config.yaml
num_hidden_layers: 10
hidden_size: 192
n_experts: 64
experts_per_token: 4
d_expert: 64
d_shared_expert: 128
hidden_act: "geglu"
moe_layers: [1, 3, 5, 7, 9]
router_score: "softmax"
normalize_top_k: true
routed_scale: 1.0
balance_loss: 0.000598
balance_bias: true
init_std_router: 0.00653
lr_router: 0.00135
num_attention_heads: 6
num_key_value_heads: 6
head_dim: 32
vocab_size: 8192
norm: "layernorm"
norm_place: "pre"
norm_eps: 1e-06
positions: "rope"
rope_theta: 10000.0
rope_fraction: 1.0
qk_norm: false
attn_scale: 0.177
tie_word_embeddings: true
parallel_block: false
init: "normal"
init_std_qkv: 0.0268
init_std_o: 0.00599
init_std_up: 0.0268
init_std_down: 0.00367
optimizer: "soap_variant"
learning_rate: 0.00382
beta1: 0.95
beta2: 0.99
weight_decay: 0.22
lr_head: 0.013
max_grad_norm: 2.0
warmup_steps: 200
schedule: "wsd"
decay_fraction: 0.881
decay_shape: "linear"
final_lr_fraction: 0.1
batch_tokens: [131072, 262144, 524288, 1048576]
max_seq_len: 512
doc_mask: false
z_loss: 0.0001
train_tokens: 1028000000
max_steps: 2766
dataset: "wikipedia_en"
Below are experts of layer 5 (counted from 0) of a mixture-of-experts language model. Rows are named router (the router's row for the expert), down (a neuron's output weights, with its number) and show model dimensions 0-191. Each number is 128 + 32 x the weight over its row's rms, rounded and kept within 0 to 255.
Before each expert's rows: a language model's description of what the expert responds to. This comes from a sample of Wikipedia text that the model never trained on.

# expert 20
It responds to: Foreign name pieces. Word pieces inside non-English names and scripts, such as Slavic -ić, -ska, -sk, -burg, Cyrillic, Thai and Arabic bytes, and number fragments.
router [143  82 120  87 101 125  56 115  90 131 165 142 168  86 127 120 107 170 113 163 157 114  88 115 111 174  99 206 103  77 124 126 106  86 112 168 126 126 104 102 109 149 129 122 166 143 142 176 196 104 109 172 148 115 110  58 139 107  98 147 146 166 116 122 149 118 113 161 120 112 166 106 113  96  85 132 106 172 165 152 117 112  82  71 159 153 179 142 134 161 161 143 147 122 183 182  79 122 133 176 126  78 123 184 134 162 130 110  97  58 158 130 109  84 125 167 133 155 167 162 152 173 111 118 164 127 105 199 127  96  90 103  84 210 107 144  77  87 146  77 113 107  90 131  99 111 152 151 131 120  86 205 106 130 150 121 173  95 102 166  90 190 160 142 126 151  84 121 112 158 132 157 126 161 130 106 130 108 107 141 112  94  83 100  97 139 159  50 103 114 153 167]
down0 [148 162 115 157  63 115 164  51 114 169 132 180 162 144  95 135 148 137  85 105 143 150 153 130 138 154 153 163 205 113 101  96 109  94 117 114 116 134  94 101  85 149  97 131 181 154 186 115  86  91 102 122 144 145 123 157 170 139 116 124 127 127  89 170 146 103  85 121 132 165 121  99 160  86 107  89 173 139 111  79 125 104 148  97 119 145 168 133 149 104 140 106 133 120 159 108 142 149  96 155  68 122 179 165 183 100 143 139  69 158 173 110 155 144 153 220 161 150 133 128 131 138 182  84 165  88 125  94 145 172 127  58 172 108 164 153 146 154 176 159  77 110 106 164  95 132 119 106  87 126 177 178  84  92 145 101 121 171 135  82 107 123 104 140 104 116 156 124  66 131 130 182 126  93  72 162 107 152  64 112 114  58 105 144 150  86 104 116 123 147  87 193]
down1 [102 119  71  88 184  81  88 166 105  87 117  94 152 169 151  23 122 101 123 118 131 140 131 171 111 126  87 134 115 144  92 109 101 146 149  90 163  95 120 139 106 142 129 130 125 153  52 112 167 132 136 136 125 159 157 200 131 146 129 164 193 114 118 135  89 132 137 131  64 129  67 143 151 187  98 108 149 113 161  81 123 127  96 193 186  93 151 176 127 160  92 131 101 134 130 161 142 117 127 172 119 185 181 190 153 142 134  82 127 106 186 103 152 140  94 170 109 147 147 145 135  99 139 163  89  60 143 124  87 142 147 166 128 132 103 138 113 134 117 158 154 127  85 145 138 114  81 135 153 154 113 197  47 190 156  90 127 105 118 183 131 102 155 114 131 120 116 117 182 108 181 142 137  92 100 147 109 185 104 120 112 147 123 143  64 100 119  57 111  96 103 140]
down2 [ 69 120 113 153 166 134 164 149 121 113 126 105  91 142 111  72 119 136 139  87 157 128 174  88  87 150 123 119  69 168  84 155 217 124 174 110 143 116 190 183 168 105 126 118 102 121 148 135 124 150 111 161 137  89 135 146 135 154 123 130 161 122  76 131  81 152 123  68  53 169 140 154 191 152 103 151 146 120 137  86 110 145 104 110 135 113 179 162 119 166  89 177  91 140  94 147 112  90 108  16 131 148  84  47 145 117 120 169  99 119 150 149 134 178  77 127 134 129 114  79 177  99 185 125 128 184 126 125 183  69 130 150 137 152 166 121 125 139 163 165  58  94  92  90  98 140 120  95 158 121 102 108 146  83 131  89 140  88 115 110 107 136 154 138 157 148 131 135 146  87 169  89 102 154 136 101 128 119 117 155 197 105 136 129 110 161 115 178 168 129 155  77]
down3 [ 94 178 133 158 175 173 103 151 132 146 165  86  95 163 126 113 163 122  98 125 131 153 134 118 120 132 127 155 141 121 177 120 135 142 149 199  89 140  94 203 132  94  97 174 100  88 126 137 120  85 161  76 131 122 110 140  57 157 139  98 108 123 145 137 141 119 126  60 150 135 147 128 137  92 190  89  91 122 135 158  81 147 187 144 143 119  77  97 125  65  83 129  97 148 156 167 171 137 123 106 157 178 151  88 163 135  53 152 146 156 122 110 104 100 181  82 113 142 138 130 151 185  78 102 141 180 146 150 192 149  89 109  94 131 183 130 199 139 197 189 100 113 112 105 131  80 147 144 112 116  70  86 126 137 103 101 142  52 181  85 139 149 145 126 117 136 123 139  66 152  86 148  86 171 110 126 143 115  81  98 120  71 141 130 111 145 133 169  86 157 133 132]
down4 [151 157 137 120 129 125  98 122  75  97 144  84 141 106 164 112  97 161 160 108 148 138 100 142 163 169 156 167 140  26 121 145  92 108 123 123 119 181  96 132 111 106 132  79 198 117  99  98 141 137 149 160 154 122 141 147 118 113 119 109 136  97 169  89 175 117 145 184 125  88 102 166 156 127 140 124 186 160 123 129 146 100 148 122 163  92 190 147 139 126 106 174 188 132 226 140  36 130 135 119 135  96 112 169 162 141 139  89 150  94 145 178 129 138 139 162 152  49 109 109 125 114 172 190  95 126 159 111 113 115 119 102  62 179  83 101 102  98 142 132 126 130  71  78 160 169 100 145 123 100 137  85 108 157  72  55 147 107 139  93 135 119 122  89 118 140 161 117 136  75 114 172 115 146 121 110 114 102 100 125 146 157  99  91 147  53 120 119 175 166 191 168]
down5 [110 126 141 134 161 120 165 114  93  88 151 163  82 149  97  96 130 111  75 199  51 164 132 134 130  89  96  94 133  95 128 147 125  80 129 151 117 134 144 122 101 168 163 150  89  71 112 154  96 106 104 131 100 135 178 186 101 163 180 159  88 145  97 141 113 143 175 153 114  98 118 132 146 117 109 142 118  87 104 107  83 118 113 144 187 216 149 190  96 112  95 155 155 133 123 156 126 124 143 148  71 181 152 214  90 166 145 165 105 129 203  90 164 147 124 116 132 158 140  80 129 198 129 160 115 134 144 127 201  90 120 127 144  44 135 121  97 130 167 177 107  77  91 118 130 136 122 116 159 127  86 148 128 133 153 108  96 160 110 109 123  96 189 140 126  69  80 131 137 143 192 186  98 116 126 113 143 127  76  96  88  90 132 155  72 139 166 130 145 109 135 122]
down6 [215 156 115 149 136 106 134  92 107 131 107 138 103 148  98 127  88  86  78  78 158 178 102  96 100 110 118 119 104 123  80 131 169 173 105 142 155 148 149 132 137 139 131 114 129 119  81 137 124 145 104 115 194 151  97 144 149 183 130 152  72 123 109 130 153 163  79 130 104 116 172 167 104 145 121 143 149 162 108 117 134 143 133 185 157 134 107 144 165 136 115  38 122  83  41  92  97 158 120 135 140 132 162 144 144 113 136 108 123 124 120 115 151 140 160 128 174 146  42  96 126 140 149 139 111 111 145 144 144 152 132 167 145 124 208 144 175  99 195 167 131 120 116 164 171  51  96 127 156  17  40  79 101 129 115 135 131 125 101 149 133 119 146 153 106 104 148 183 113  69 174 205 142 122 111 136 161 151  93  92 147 114 162 136 154 102 128  92 153 141  68 140]
down7 [ 63 113 104 101  35 196 184  73 162  90  66 125 166  80  86 123 136 105 131 155 143 158 132 134 157 181 114 115 117 117 103 163 146 117 132  97 157 107 151 174 107 123 170 143  83 156  99 148 141 127 137 147 199  87 114 164 130 137 138  87 136 130 110 203 139  80  60 176 210  86 158 123 121 131 135 183 172 105 117  88 146 107  83 117 125  99 132 142 105 155 161 175 149 122 123 138 114  63 140 127 122 115 114 110  73 128 100  80 104 173 203  65 130 165 160 130  85 163 108 122 147 140 163  93  96 132 135 161 126  76 132 181 136  50 127 101 158 130 130 127  99 107 104 135 129 135 164 122 125 185 124 133 137 139 108  98 114 101 108 156 163  85 192 122 162 156 132  93 119  66 142 172 148 128 106 147 139 112 106 130 121 130 161 171  98 129 154 104 178 161  94 112]
down8 [114 117 172 180 134 193  77 109 130 100 148 130 143 113 140 190  94 126 165  89 168 112 122 118  86 121 130  93 104 183 152 110 139 118 155  63 130 124 137  71 139 127 165 137 113 237 121 171 108 199  54 111 128 118 139 132 145 100 141 110 105  93 145 141 125 186 126 138 180 132 143 144 141 163  83  87 160 117 113 173  93  76 123 132  68 138 156 104 117  86 128 145 121 127 139 141  67 176  92 139  76 122 117 110  69 146 112 105 102 187 110 156 168 120 142 183 111 139 116 174 119  68 151  98 143 130  81 114  88 163 135 119 116 153 151  96  89 168  72 136 192 133 138  98 111 109 133  91 134 146 154  98 165  62 104  94  44 151 172 161 148 121 141 124 107 168 104 155 113 134 133 124 154 137 115 153 166 179 169 151 145  93 129  60 116 172 135 137 140 168  85 111]
down9 [115 171  82  95 142 128 144 131 143 127 127 109 156 152 124 111 106 243 137 121 128 109 160 151 146  70 111 189 180  94 106  87 126 151 111 164 145 115 132 175  85 132 108 170 129 134 137 143 138 144  98 137 137 165  70 132 127  95 132  71 154 159 102  89 153 155 150 126 149 142 158 122 122 113  71  11  98 136 151 119 176 109 156 106 107 156 160 127  66 104 132 181 165 168  54 155 136 184  97 128 129 153 143 141  87 175 135  73 160  84 106 127  75 134 127 146 119 113 142 119 119 129 136 118 173  79 145  91  85 180 110 118 116 144 120 166  70 123 102 110 161  72 118 122 128 142 180 202 140 149 102  57 102 143 122  71 204  93  88 133  81 135  96 115 124 143 157 145 174 118 144 116 134 110  99 108 127  96 103 181 107 134 147 189 113 104 116 127 166 166 117 122]
down10 [154  62 152 112 131 124 119 151 112  95  40 109 104 163 112 141 128 141 152 178 126 114 153 102 119 156 144 126 198 183  77 177 178 109 139  98 122 119 173 144  98 112 151 125 146 154 133 142 165 160 100 198 111 175 167 132 138 158 173 207  97  74  83 133 142 194 161 147 134  90 122 134 165 124  58  94 112 134  97 129  95 105 129 165 157  86 166 137  87 194 154 162 134 146 143 129 108 101  65 142  92 100 106 114  80 163 139  87  99  83 131 117 112 124 109 153  68 140 127 103 100 124 144 109 136 131 166 182  73  88 142 127  70 126 110 163 107 138 110 168 145 132 103 140 106 157 108  86 155 204 128 118 120 188 127  64  89 129 145 115 119  69 155  39 107 117 155 100 108 118 146 136 143 163 100 144 157 103 116 154 176 108 130 120 111 145 135  78 191 108 107 138]

# expert 33
It responds to: Name and code fragments. Mid-word pieces of rare proper names, codes and numbers, often in tables or species lists, such as Reid, Updata, K17DL, OUBS.
router [127  92 126  88 120 110  91 117 145 107 101 105 123 166 120 127  98  97  96 162  97  70  92 174  93 131 103 189 111 149 133  59 137  90 140 159 130 144 139 153 158 147 167 122 111 135 135 143 131 179  57 125 174  85 152 155 143 178 101 150  93 126 130 105 123 159  88 111  88 130 133 119 150  79 174 122 145 135 161 117 104  65 139 127 130 156 191 122 124  99 107 158 153 156 158 127 135 133 139 148 115 107  91 156 117 164 125 133 172  69 169 188 114 134  74 142 151 123 119 171 177 188 109 106 155 122 145 146 173 172 168 185 149 104 121  83 130  83 157 147 170 120 130 134 137 164 149 109 126  99 152 110  66  95 126  74 174 150  81 112 111 155 106  41 112  27 159 166 151 146 160 216 174 124 110  80 143 146  75 127 121 119 131 133 163  64  73 102 155 146 100 108]
down0 [ 73 101 141 131 124  76 133  74 144 118 132 124 171 146  76 131 110 194 168 146 219 129 145  76 170 112  72 131 147 130  99 190 136 163 168 130  80 127  77 126  81 152 157  93 147  97  89 164 144 112 104 130 153 151 153 103 112 139 115 100 111 118 156  87 114  99 160 139 126 151 100 126 134 181 145 141  99 191  75 129 118 143 121 170 124 175 121 179 111 146 112  94 179 104  69 109 115 133 130 110 217 138 150  79 180 117  94  95 143 157 119  67 144  83 138 130 179 128 148 132 103 137 123 125  76 113 100 159 120 101 116 104 145 117 116 138 124 169 177 154  97  89 126  75 147 132 162 100  62 168 107  84 172 162  59 132 129 110 146 138  68 118 123 161  48 133 124 158  93 117 107 120 164 127 177 107 170 208 181  87 151 124 142 142 113 159 123 153 113 126 106 103]
down1 [129 169 149 139 122 109 143 107 111 130 102 129  82 124 125 146 182 129 100 162 145 182 130 196 146 159 118 117 101  86  64 155 140 119  97 102 109 104 143 129 100 137 160 147 130 117 131 136 201  82 171 150  74 166 129 194 106 147 186 149 137 149 152 174 135 185 134 114 150 119 177  47 133 124 143  70 182 101 117 120 145 160 127  98 125 178 120 120 187  92  68 128  62  96  74 155 153  54  98 129 129 123 112  72 147 136  94 150  98  65 149 117 203 122 107 150 131 130  54 175 106 137 107  79 181 169 113 120 125 166 127 120 115 121  94 141 102 108 102 103 166 127  66 146 132 122 136 137 163 127 132 109 128 144 175  93  84 150  65 147 139 167 145 140 118  98 109  80 100 211 138 124 123 139 136 128 137 158  63 166 101 117 152 159 193 144 141 130 101 126 153  88]
down2 [143 145  99 103 140 164 148  96 126  96 136  76 134 145 139  86 141 188 130 160 174 115 137 140  87 130 112 155 161 169 151  70 150 147  84 154  96 155  92 103 108 169 100 168 181  70 127 115 101 117 142 151  79 130 113  92  85 113  85 164 129 132 107  97 120 139 109  97 163 133 133 142 122 150 201 176 140 117 151 121 120 165 111  84 120 130 162 135  95 142 103 176 137  59 127 146  99 139 102 193 140 187 125 107 125 155 136  88 141 103 206  72 135 148 118  90 156 128 193 174  75 184 123 153 127 159  96 168 111 167 168  77 103  79 110 129 142 108 141 136 104 136 176 183 130  55 142 136  94 146  98  88  59 133 192 120 169 124  47 168 122 177  81 158 131 122 125  89 104  62 119 135 101 125  84 101 139 157 103  85 130 135 112 133 154 149  78 179 145 103 137 128]
down3 [126 121 126  73 183 113 192 131  66 120 115 128 116 205 134  76 113  59  62 100 108  87 132 126 171 142  77 145 148 115 163  95  68 133 139 157 147 192 145  88 167  83 116 124 127 123  88  76 110 206  83 137 139 129 168 103 175 163 120  95 129 124 114 112 145 129 124  99 138 131 119 140 127 146 129 114 114  89 170  91 189 110 185 159  91 140 192  55 138 150 195 128 194 185  81  98 153 134 101  88 125  91 163 114  92 114 102 110 139 121 150 174 121 131 119 132 155  98 182  96 179 135 104 170 186 182 171 154 105 163 128 171 123  77 104 133 170  82 142 113 148 156 148 133  91  96 154 117 173 100  80 139 147 128 151  81 107 117  91 178 118 181  86 126 162 104 108 112  88 133 123 156 128 112 115  89 121 152 104 154 150 142 124 120 143 130  94 133 125 125 159  99]
down4 [175 139 151 137 138 198  92 121 138 129  85 124 149 126 169 102 152  52 147 154  79  98 117 134  85  98 135 178 159 134 106  99 158 123 121 127 132  94 136 106 135 101  99 142 133 100 160 139  42 142 139 142 168 160 176 177  97 142  96 142 115 133 185 130 129 185 131 151 130 146 127 152  92 124 158 106 218 126 149 154  80 111 157 101 161 166 143 156 155 149 143  95  76 155 145 149 172  88 155 118  68  88 122 105 131  92 108 125 146  99 173 137 116  91 194 133 174  54 129 132  75 136 106 108 136 113 174  73 105  79 184 120 108 162  92 125 118 108 117 140 157 184 160  86  96 130 115  86  92 127 123 157 181 105 179 149 185  98 183 112  79 125 164 155  86  84  82 168  98 177 138  92  72 126 102 167 145 135 130 134  91 126 132  48 137 139 132 116 157 111 138 110]
down5 [110 144 143 103 139 125 122 156 120 112 109 199 110 112 113 125 106 147 131  48 131 112 127 141 109  89 185 154  85 143 119 172 139 152 111 125 122 117 131  97 125  69 142 124  91 153 147 129 141  42 128 113 139  81 145 118  62 142 127  97 120 162 168 118 105 105 144 101 225 123  98 118 138 118 103 168 128 161 120 136 100 142 138 147 144 153 113 146  69 160 160 134 210 172  75 119 113 101 140 149  72 197 129 148 123 119  88 128 126 166 132 125 185  80 166 127 120 195 154 151 102 158 150 165 107 114 214  97 125 140  65 113 167 124 123 100  80 138 194 145  94 158 119 169 117 128  66 155  65 126 112 199 116 170 165 135  84 151 139 101 137  95 131 154 144 139 111  82 130 111  92 106 175 133 103 117 141  82 113 140  94 177 164 168  77  87  94 161 200 117 126 135]
down6 [ 80 146 135 168  82 122  38 100 148 101 108 102 151 115 123  95 141 120 138 137 175 168 110  87 135  94 120  90 187 136 123 126 213 234 160 137 170 107  90 176 179 127 113  95 104 118 104 150 147  81 148 125  94 141 120  79 157 109 153  94 141 132 129 147 131 132 116  66 118 129 126 129  93 115 118 130  89 104  81  94 128 139 116 151  77  83 104 102 119 150 122 157  98 100  93  67 130 130 133 123  94 119 115 117 170 148 184 161 117 111 140 162 188 120 182 166  68 169 141 116 131  67  95 150 102 159 123 135 206 131 129 130 134 146 132 119 101 122  91 170 124 145  90 116 135 139 136 132 199 115  93 111 122 146 119  81 136 116 166 127 140 139 125 120 169 167 108  99 163 151 131 158 151 177 172 109 154 160 138  55 157  36 180 146 203 137 110 146 116 145 120 192]
down7 [147 185 112 110 159 103 143  91 131 140 193 125 135 132 152  93  60 128  90 111 139  77 119 159 117 127 120 138 156 103 175 114 103 140 169 192 103 116 154 149 113 122 169 114 164 142 123 187 146 176 108  61 170 129 107  41 167  93 115 100 152 144  95 138 139 137 102  72 104 192 153 108 131 105 131 176 165 130 118 143 117 108 131 165 223 140 132 155 111 114  70 158 226 153 147 136 102 144  75 101 133  96 135 115 128 124 102  83 103 138  99 141  74 126 140 157 241 125 132 102 148 158  99 130 149 141  99 194 137 109 141 130 131 109 118  93 121  98 127  88 110 109 129 149 175 147 135 124  74 100 126 193 141 111 135 137 140  84 105  93  63  97 141 121  77 118 120 109 144  63 117 150 160 159  97 116 147  98 122 144 158 118 147  94  82 150 204 128 150 142 113  85]
down8 [111 143 152 123 153 129 136  94 145 102 142 124 102 181 128  87 134 142 123 141 144 108 151 105 111 140 159 179 121 161 116 157 155  98 208 158 221 143 137 177 135 170 119 133 189 118 110  96 151 140 127 161 102 134 102 155 160  90 149 127 127 133  75  94 124  79 111 123 121 122 105 116  96 164 120 172  90 169 105  61  99 129 163 133 142 153  93  95 203 120  92 128 169 123 141  93  83 118 134  79 106 129 116  95  95 124 127 158 133 122 129 182  87 122  89  86  67 150  90  98 105  88  96 133 115  76 109 130 230 117 160 186 109 148  83 169 116 142 129  80 176 131 124 132 108 143 188 100 136  56  67 122 115 118  92  85  63 121 161 132 176 145  93 158 109 122 150 115 137 109 129 150 194 118 114 154 145 181 117 106 106 171 160 114  62 182 166 102 127 133 165 184]
down9 [109 133 118 152  88  52 166 130 143 141 116 155 130 106 120 219  88 131 145 170 141 129 113  87 116 113 148 118 137 123  78 180 134 133  84 161  67 124  84  79  89  64 123 135 199 154 123 150 169  74 127 165 106 105 112  85 110 108 152  97 188 165 112 117  83 116 121 177 113 139 146 139 149 110  99 157 185  87  86 100  97 118 125  82 140 160  97  85 120 188  69 148  97 110 106 198 170 127 117 152 153 158 129  91 154 162 154  85 162 163 218 112 141 140 153 164 116 125 149 118 106 119 130  70 167 118 132 114 113 113 161  99 115 116 128 210 167 149 136 114 145 109 171 111 118 113 122 151 157  77 117 121 146 156 152 154  67 122 146 106  89 163 105 160 136 138 104 109  73 150 183 125 101 161  99 145  83  77 176 141 114 146 177 133 129 155  82  95 125 161 169 169]
down10 [142 129 141 132 120  73 141 142 123 104 131 118 136 119 109 108 250 134  95  73 110  90 164 122 135 126 121 110 115 120 142  55 133 166 114 126 114 112 108  92 105  98 166 134 163 102 116  83 153 108 134 131 122  62 134 124 132  91 118 119 121 147  73 132 150 173 155 167 174 118 143 177  69 185 166 172 147 173 106 126 170 117 143  89 198 163 134 107  84 161 128  41  85  91 167 108 109 106 129 115 106 104 172  97  67 140 168 120 138 187 127 128 123 131 126  89 139 133  96 134 138 123 178 194 123  58 131 120 153  62 111 114 101  83 114 136 182 168 146 118 150 162 110 110 164 124 133  97 138 137  83  84 150 177 141 148 114  90 109 126  19 160 175 150  97 155 105  99 140 157 170 134 191 101 103 121 116 155 137 142 105 115 132 135 134 110 134 176 157 133 130 190]

# expert 4
It responds to: Name and foreign-word pieces. Word pieces inside foreign surnames, taxon names and transliterations, plus commas and "and" in name lists, such as -ić, Singh, -idae, -ski.
router [118  90 160  88 149 118  99 116  95  95 133  86 151 134  96 120 112 124  70 149 116  91 138 125  99 159  72 141 127 131 142  92 165  98 141 157 120 117 127 100 166 165 175  80 102 121 112 132 187 167  67 107 169 121 142  84 181 165 132 165 109 194  95 130 142 138 108 140  84  94 100 120 132  82 133 131 161 138 157 136 125  66  95 101 199 120 201 156 133  92  76 182 165 173 181 177 106 118 127 148 129 144  78 151 149 148 124 109 122 117 138 108 167 139 100 115  90 102 151 159 196 162 120 118 120 154 139 158 148 150  91 148 146 106 149 153 120  42 162 152 167 102 136 130 125 160 142 100 137  92 122 159  25 109 118  74 164 140 120 114  99 188 114  93 125  64 104 142 140 135 138 208 142 141 101 117 189 112 138  70 116  90 106 141 131 101 151  69 146 164 179  98]
down0 [121  62 133 164 128 238  91 196 151 116 136 116 126 135 102  81 155 133 107 191 129 156  78 154 171  87 101 115 133 117 113  79 187  99 105 150 110  85 118 173 123  93 177 137 126 100 155 127 123 107 119 130 159 114 159  99 176 124 128 175 144 116 196 110 150 113 131 178 111 149 159 137  92 126 100 102  98  97 133 144 170  79 142 113 129 148 100 134  95  84 120 139 142  41  72 135 100 167 144 113  96 173 143 108 125 127  82 123 120 172  93 110 141  35 157 170 114 122 105  78  78 113  83 153 147 141  64 105 106 154 109 102  73 112 128 110 151 176 106 159 120 183 183 110  86 143 137 131 156 136 129 144 118 164 130 101 132 130 132 120 101 104 108 149 147 101 124 182 146 110 188 153 106 175 170 157 158 135 190 128 165  77 194 105 158  85 103 171 132 132 135 135]
down1 [ 90 168 120 137 125 189 156 138 102 155 104 100 134 114 178 139 127 143 116 144 144 139 139 139 118  80 140 119  97 176 112 121 121  61 124 156 133 166 144  85  73 120 118 107 114 142  79 118  82  89 132 166 125 112 165  97  68  87 171 144 120 111  95 112 142 145 159 142 174 101 204 101 153 131 180 122  85 108 150 107  93 112 159 120 107 153  74 136 109  89  87 118 112 139 143 114 132 135  92 139 136 154 183  85  93  96 104 133 139 136  89 173  72 149  82  77 144  69 138 166 102 120 168 106 102  85  86 122 178 144 137 136 127 139 125 147 110 198  49 113 118 149  81 137 134 148 142 203 128 123 125  93 152 135  76 164 111 196 139 207 114  54 170 137 136 111 120 128 180 134 150  98 108 128 186 186 137 113  73 169 137  96  80 187 189 136 170 124 161 156 159 133]
down2 [149 201 102 101 101 123 107 126 111  79 130 117 109  84 105  22 134 159 132  75 129 115 100 115 114 183 139 112 109 120 130 137 146 186 115 131 153 120  84 117 109 117 174  97 139 123 133 124 157  82 103  81 142  44 133 155 104 107 120 151 142 174 106 140 148 121 164 135 170 129  51 164 138  83 122 124 119 120 118 121 129  87 122  71 156 136 155 114 143 144 137  93 205 130 115 141 127 165  96 138 162 146 144 154 141 130 162 135  97 142 130 117 131  97 151 104  33 139 116 108 101 147 102 160 153 186 122  87  85 130 141 115 117 141 135 190 101 149 111 173 150 122 145 128 176  75 188 111 150 171 143 214  73 145 171 127 109 134 156  78 162  92  71 177 234 143 128 118 122 130 132 101 145 144  75 113 131  98 138 150 125 125 143 173 131  72 109 104 156 122 204 151]
down3 [154 131 171 136 160  62 102 109 123 148 131  85 118 149 144 125  76 107 117  91 117 138 100 135 184 130 100 167  99 132 173 178  69 133 107 181  65 125 144 131 163 113 110  71 169  39 188 122  59 134  91 144 120  90 116 112  80 154 109  84 142 103 133 154  80 128 107 108 110 112 163 165 146  95 205  85 127 135 127 103  65  95 111 112 129 114 155 141 148  95 159 158 165 155 159  95 134 154 116 151 124 102 104 142 121 185 131 155 101 135 100 110 125 121 144  79 161 158 151 189 135 187 119 148 159  62 161 124 150 187 163  78 136 150 187 110 159 149 161  83 154 132 125 133 152 119 151 107 151 112 144 146 195 110 125  22 102 136 172 143 140 106 107  68 179 144 146 147 174 161 108  90 114 128 111 157 135 166 116 120 144 124 108 126 130  85  81 124 126 141  68  93]
down4 [175 135 114 153 120  72 172  77  94 148  85 125  92 167 143 138 115 168 142 160 164 147 123 105  85 166 175 105 136 101 121 165  95  99 160 139 101 177 116 181 168 142 139 137 130 147 130 168 171 157 136 133 100 195 157  74  63 143  87 154 127 106 140  64 177 159 112 123 104 129  93 128 182 104 151 139 108  86 121 161 104 133 169  78 150 149 139 138 231  86 143 153 144 156 136 180 137  98  96 125 197 132 131 119 128 105 101 112 134  96  84 106  99  89 154  84 118 120 169 105 101 131 174  77 116 191 108 117 170 154 103 102 144 115 133 159 180  93 107 141 149 116 102 149 176 121 172 144 109  56 141 107  75 128  67 156 137 133 149 119 106  70  80  88  86  66 145 109 140 147 100 109 158  72 143 102  99 166 125 114 141 134  98 149 152 174 157 115 133 102 201 129]
down5 [110 124 108  60 141 153 115 126  75 110 100 131 112 123 103 143 134 143 103 157  99 119  97 110  78 115 114 137 122 125 120 103 144  80 123 128 138 197 155 171  94 148 134  84 126 110  87 132 135 142  74 163 199 102 111 140 116  98 148 176 154 143  90 185 162 114 105  99 101 127  91 136 119 175 132 130 164 105 148 112 106 118 117  99 111 128  85 200 124 171 184 121 150  99 130  76  76 168 200 136 180 151 127 141  67 134 142 123 119  89 133  86 134 186 145 125 113 106 152 118 133 149 152 141 111 193 183 115  90 118 102 106 115 114 151 122 137 165 140 189 109 110 147 107 170 126  81 128 117 104  77 103  99 159 156 186 130 108 150 167 110 109  94 119  96 197 165 105  46  89 145 148 159 100  91  73  92 188 115 131 150 195 215  72 107 129 106 158 162 197 148 150]
down6 [135 163 194 116 171  98  51 150 145  86  81 135 114 150 122 171 123 125 181 121 101  29 142  73 153 174 112 135 162 124  65 146 100 119  85 167 111 183 131  80 164 134 134 103 143 142 142  87 142 127  59 116 150 176 156 102 165  66 125 105 138 137 111 122 161 118 149 149 179  75 137 191 168 147 120 142 102 131 154 141 143 133 135  31 104 163  95 132  65  90 102 116 107 145 118  83 137 152 127 191 116 102 130 184 152 156 149 100  92 111 110 168 154 117 128 119 168 110 124 161 126 139 179  87 138 114 157 108 104 113 123 112 168 133  80 186 104 111 155 137 168 132 128  71 177 135  73 125 125 129 139  87 135 100  99 147  99  92 140 108 133 118 118 102 130 157 132 131 185  76 128 106  92 131 144  88 133 127 127 171 139 184  77  83 165 156 142  95 185 127 173 163]
down7 [ 98 124 120 121 187 130  95 103 195  75  94 143 109 152 142 163 114 186 136 101 119 111 139 120 139  99 127 138 106 126 155 135 101 145 160  91 175 177 153 194 192 130 124 135  83 127 105 163 106 109 140 125 153  90 153 133  66 161 111 159  91  96 178 113  78 151 161 125 151 130  65 104 155 153 114 184 125  93 169 114 132 173 128 128 129 163 178 101  93 130 139 100  75 171 114 102 166  70 156 157 128 141  92 164  79 175 136 130 129  70 143  80 123 141  83 103 139 200  77 188 119 111  89 113 143 111 117  97 146  38  79 129 135 112 140 110 164 150 127 150 120 120 176  97  96 141 140 109 146 134 119  36 139  53 142 141  92 122  97 145 125 112 136 108 111 112 140 100  91 183 114 196 155 126 163 119 124 162 113 133 144 148 178 189 116 167 182 141 110 147 104  75]
down8 [172  55 217 143 109 145  95 112 192 150 130 144  99 122 137 133  97 138 113  70 122 155 154 131 187 168  79 144 123 148 155 116 118  75 115  88 146  87  98 122  99 115 181 122 117 113 131 115  93  87 116 111  91  98 138 156 116 152  84 162 120 157 182 118 101 175  97 135 170 150 144  98 147 109 168 142 103 131 112 133  79 116  99 126 137 150 159 126 137 125 194  64 108 170  84  86 166  87 141 144 152 133 101 133 119 123 116 155 145 111 139 129 138  87 132 117 192 153  59 100 169 121 142  93 141 181 139 149 128  76  71 133 109 159 142 133  88 152 124  92 139  48 116 184 187 121  89 113 137 130 126 130 135 184 212 128  76 123 151 113 134 138 154  97  83 151 187 100 112 148 134  71 193 182 101  88 127 169  92 111 141 131 173 158  71 163 137 150 114  82  99 143]
down9 [110  73 126  91 134 127 103  87 111 118 115 127 158 124 118 151 134 111 161 113 120 121 106 216 128  80 157 170 123 115 113 126 129 105 172 104  98 141 146 171 119 200 131 175 153 165 137 112 219 101  72 167 125 177 148 182 159 180 109 125 155 122 146 121 142  84 146 119 134 144 116  74 154 127  65 144 122 193 142 139  82  90 153 152 125 106 156 182 115 181 137 108 101 146 111 125 118 142 129  89 153 122 103 163 128 110  58 154 101  86 131 126 116 195 158 123  94 129 173 160 125 152  87 131  79  74 109 151 109 103 196 122 110 126 142 113  93  90 121 152 188  84  69 121 139 120 163 132  75 106 136 129 107  73 197 134 121 103 139 176 150 105 160 103 126  92 150  93  61 151  86 159 179  78  37 116 119 153 131 135 142 139  83  98 128 128  95 190 130 124 120 145]
down10 [ 97 140 143  70 155 100 133 117 133 114 117  89  62 106 110  54 148 136 101  96 105 137 149 114 144 108 128 144 217 150 107 139 142 108  42 137 175 156 102 115 136 100 185  73 129 126  95 148  68 152 139  95 124 170 147 115 160 116 119 133  97 124 106 150 109  63 177 207 114 156 158 128 110 157 109 166 111 134 148  77 144 134 106 165 116 103 173 127 121 183 112 121  90 193 145 167 143  68 126 197 133 107 136  71 147 128  85  34  74 157 150 162 105 137 144 123 173 103 162 139 108 119 120 121 111 127 145  98 161 141 108 138 153 142 119 106 108 161 128 134 120  83 187  94  76 164 111 164 123 182 103 203 123 172 157  78 136 134  95  96 133 125 110 158 143 169 101 134 139  65 106 138 109 108 140 174 164 114  72 109 172 150 125 138 105 125 148 149 156  99 168 180]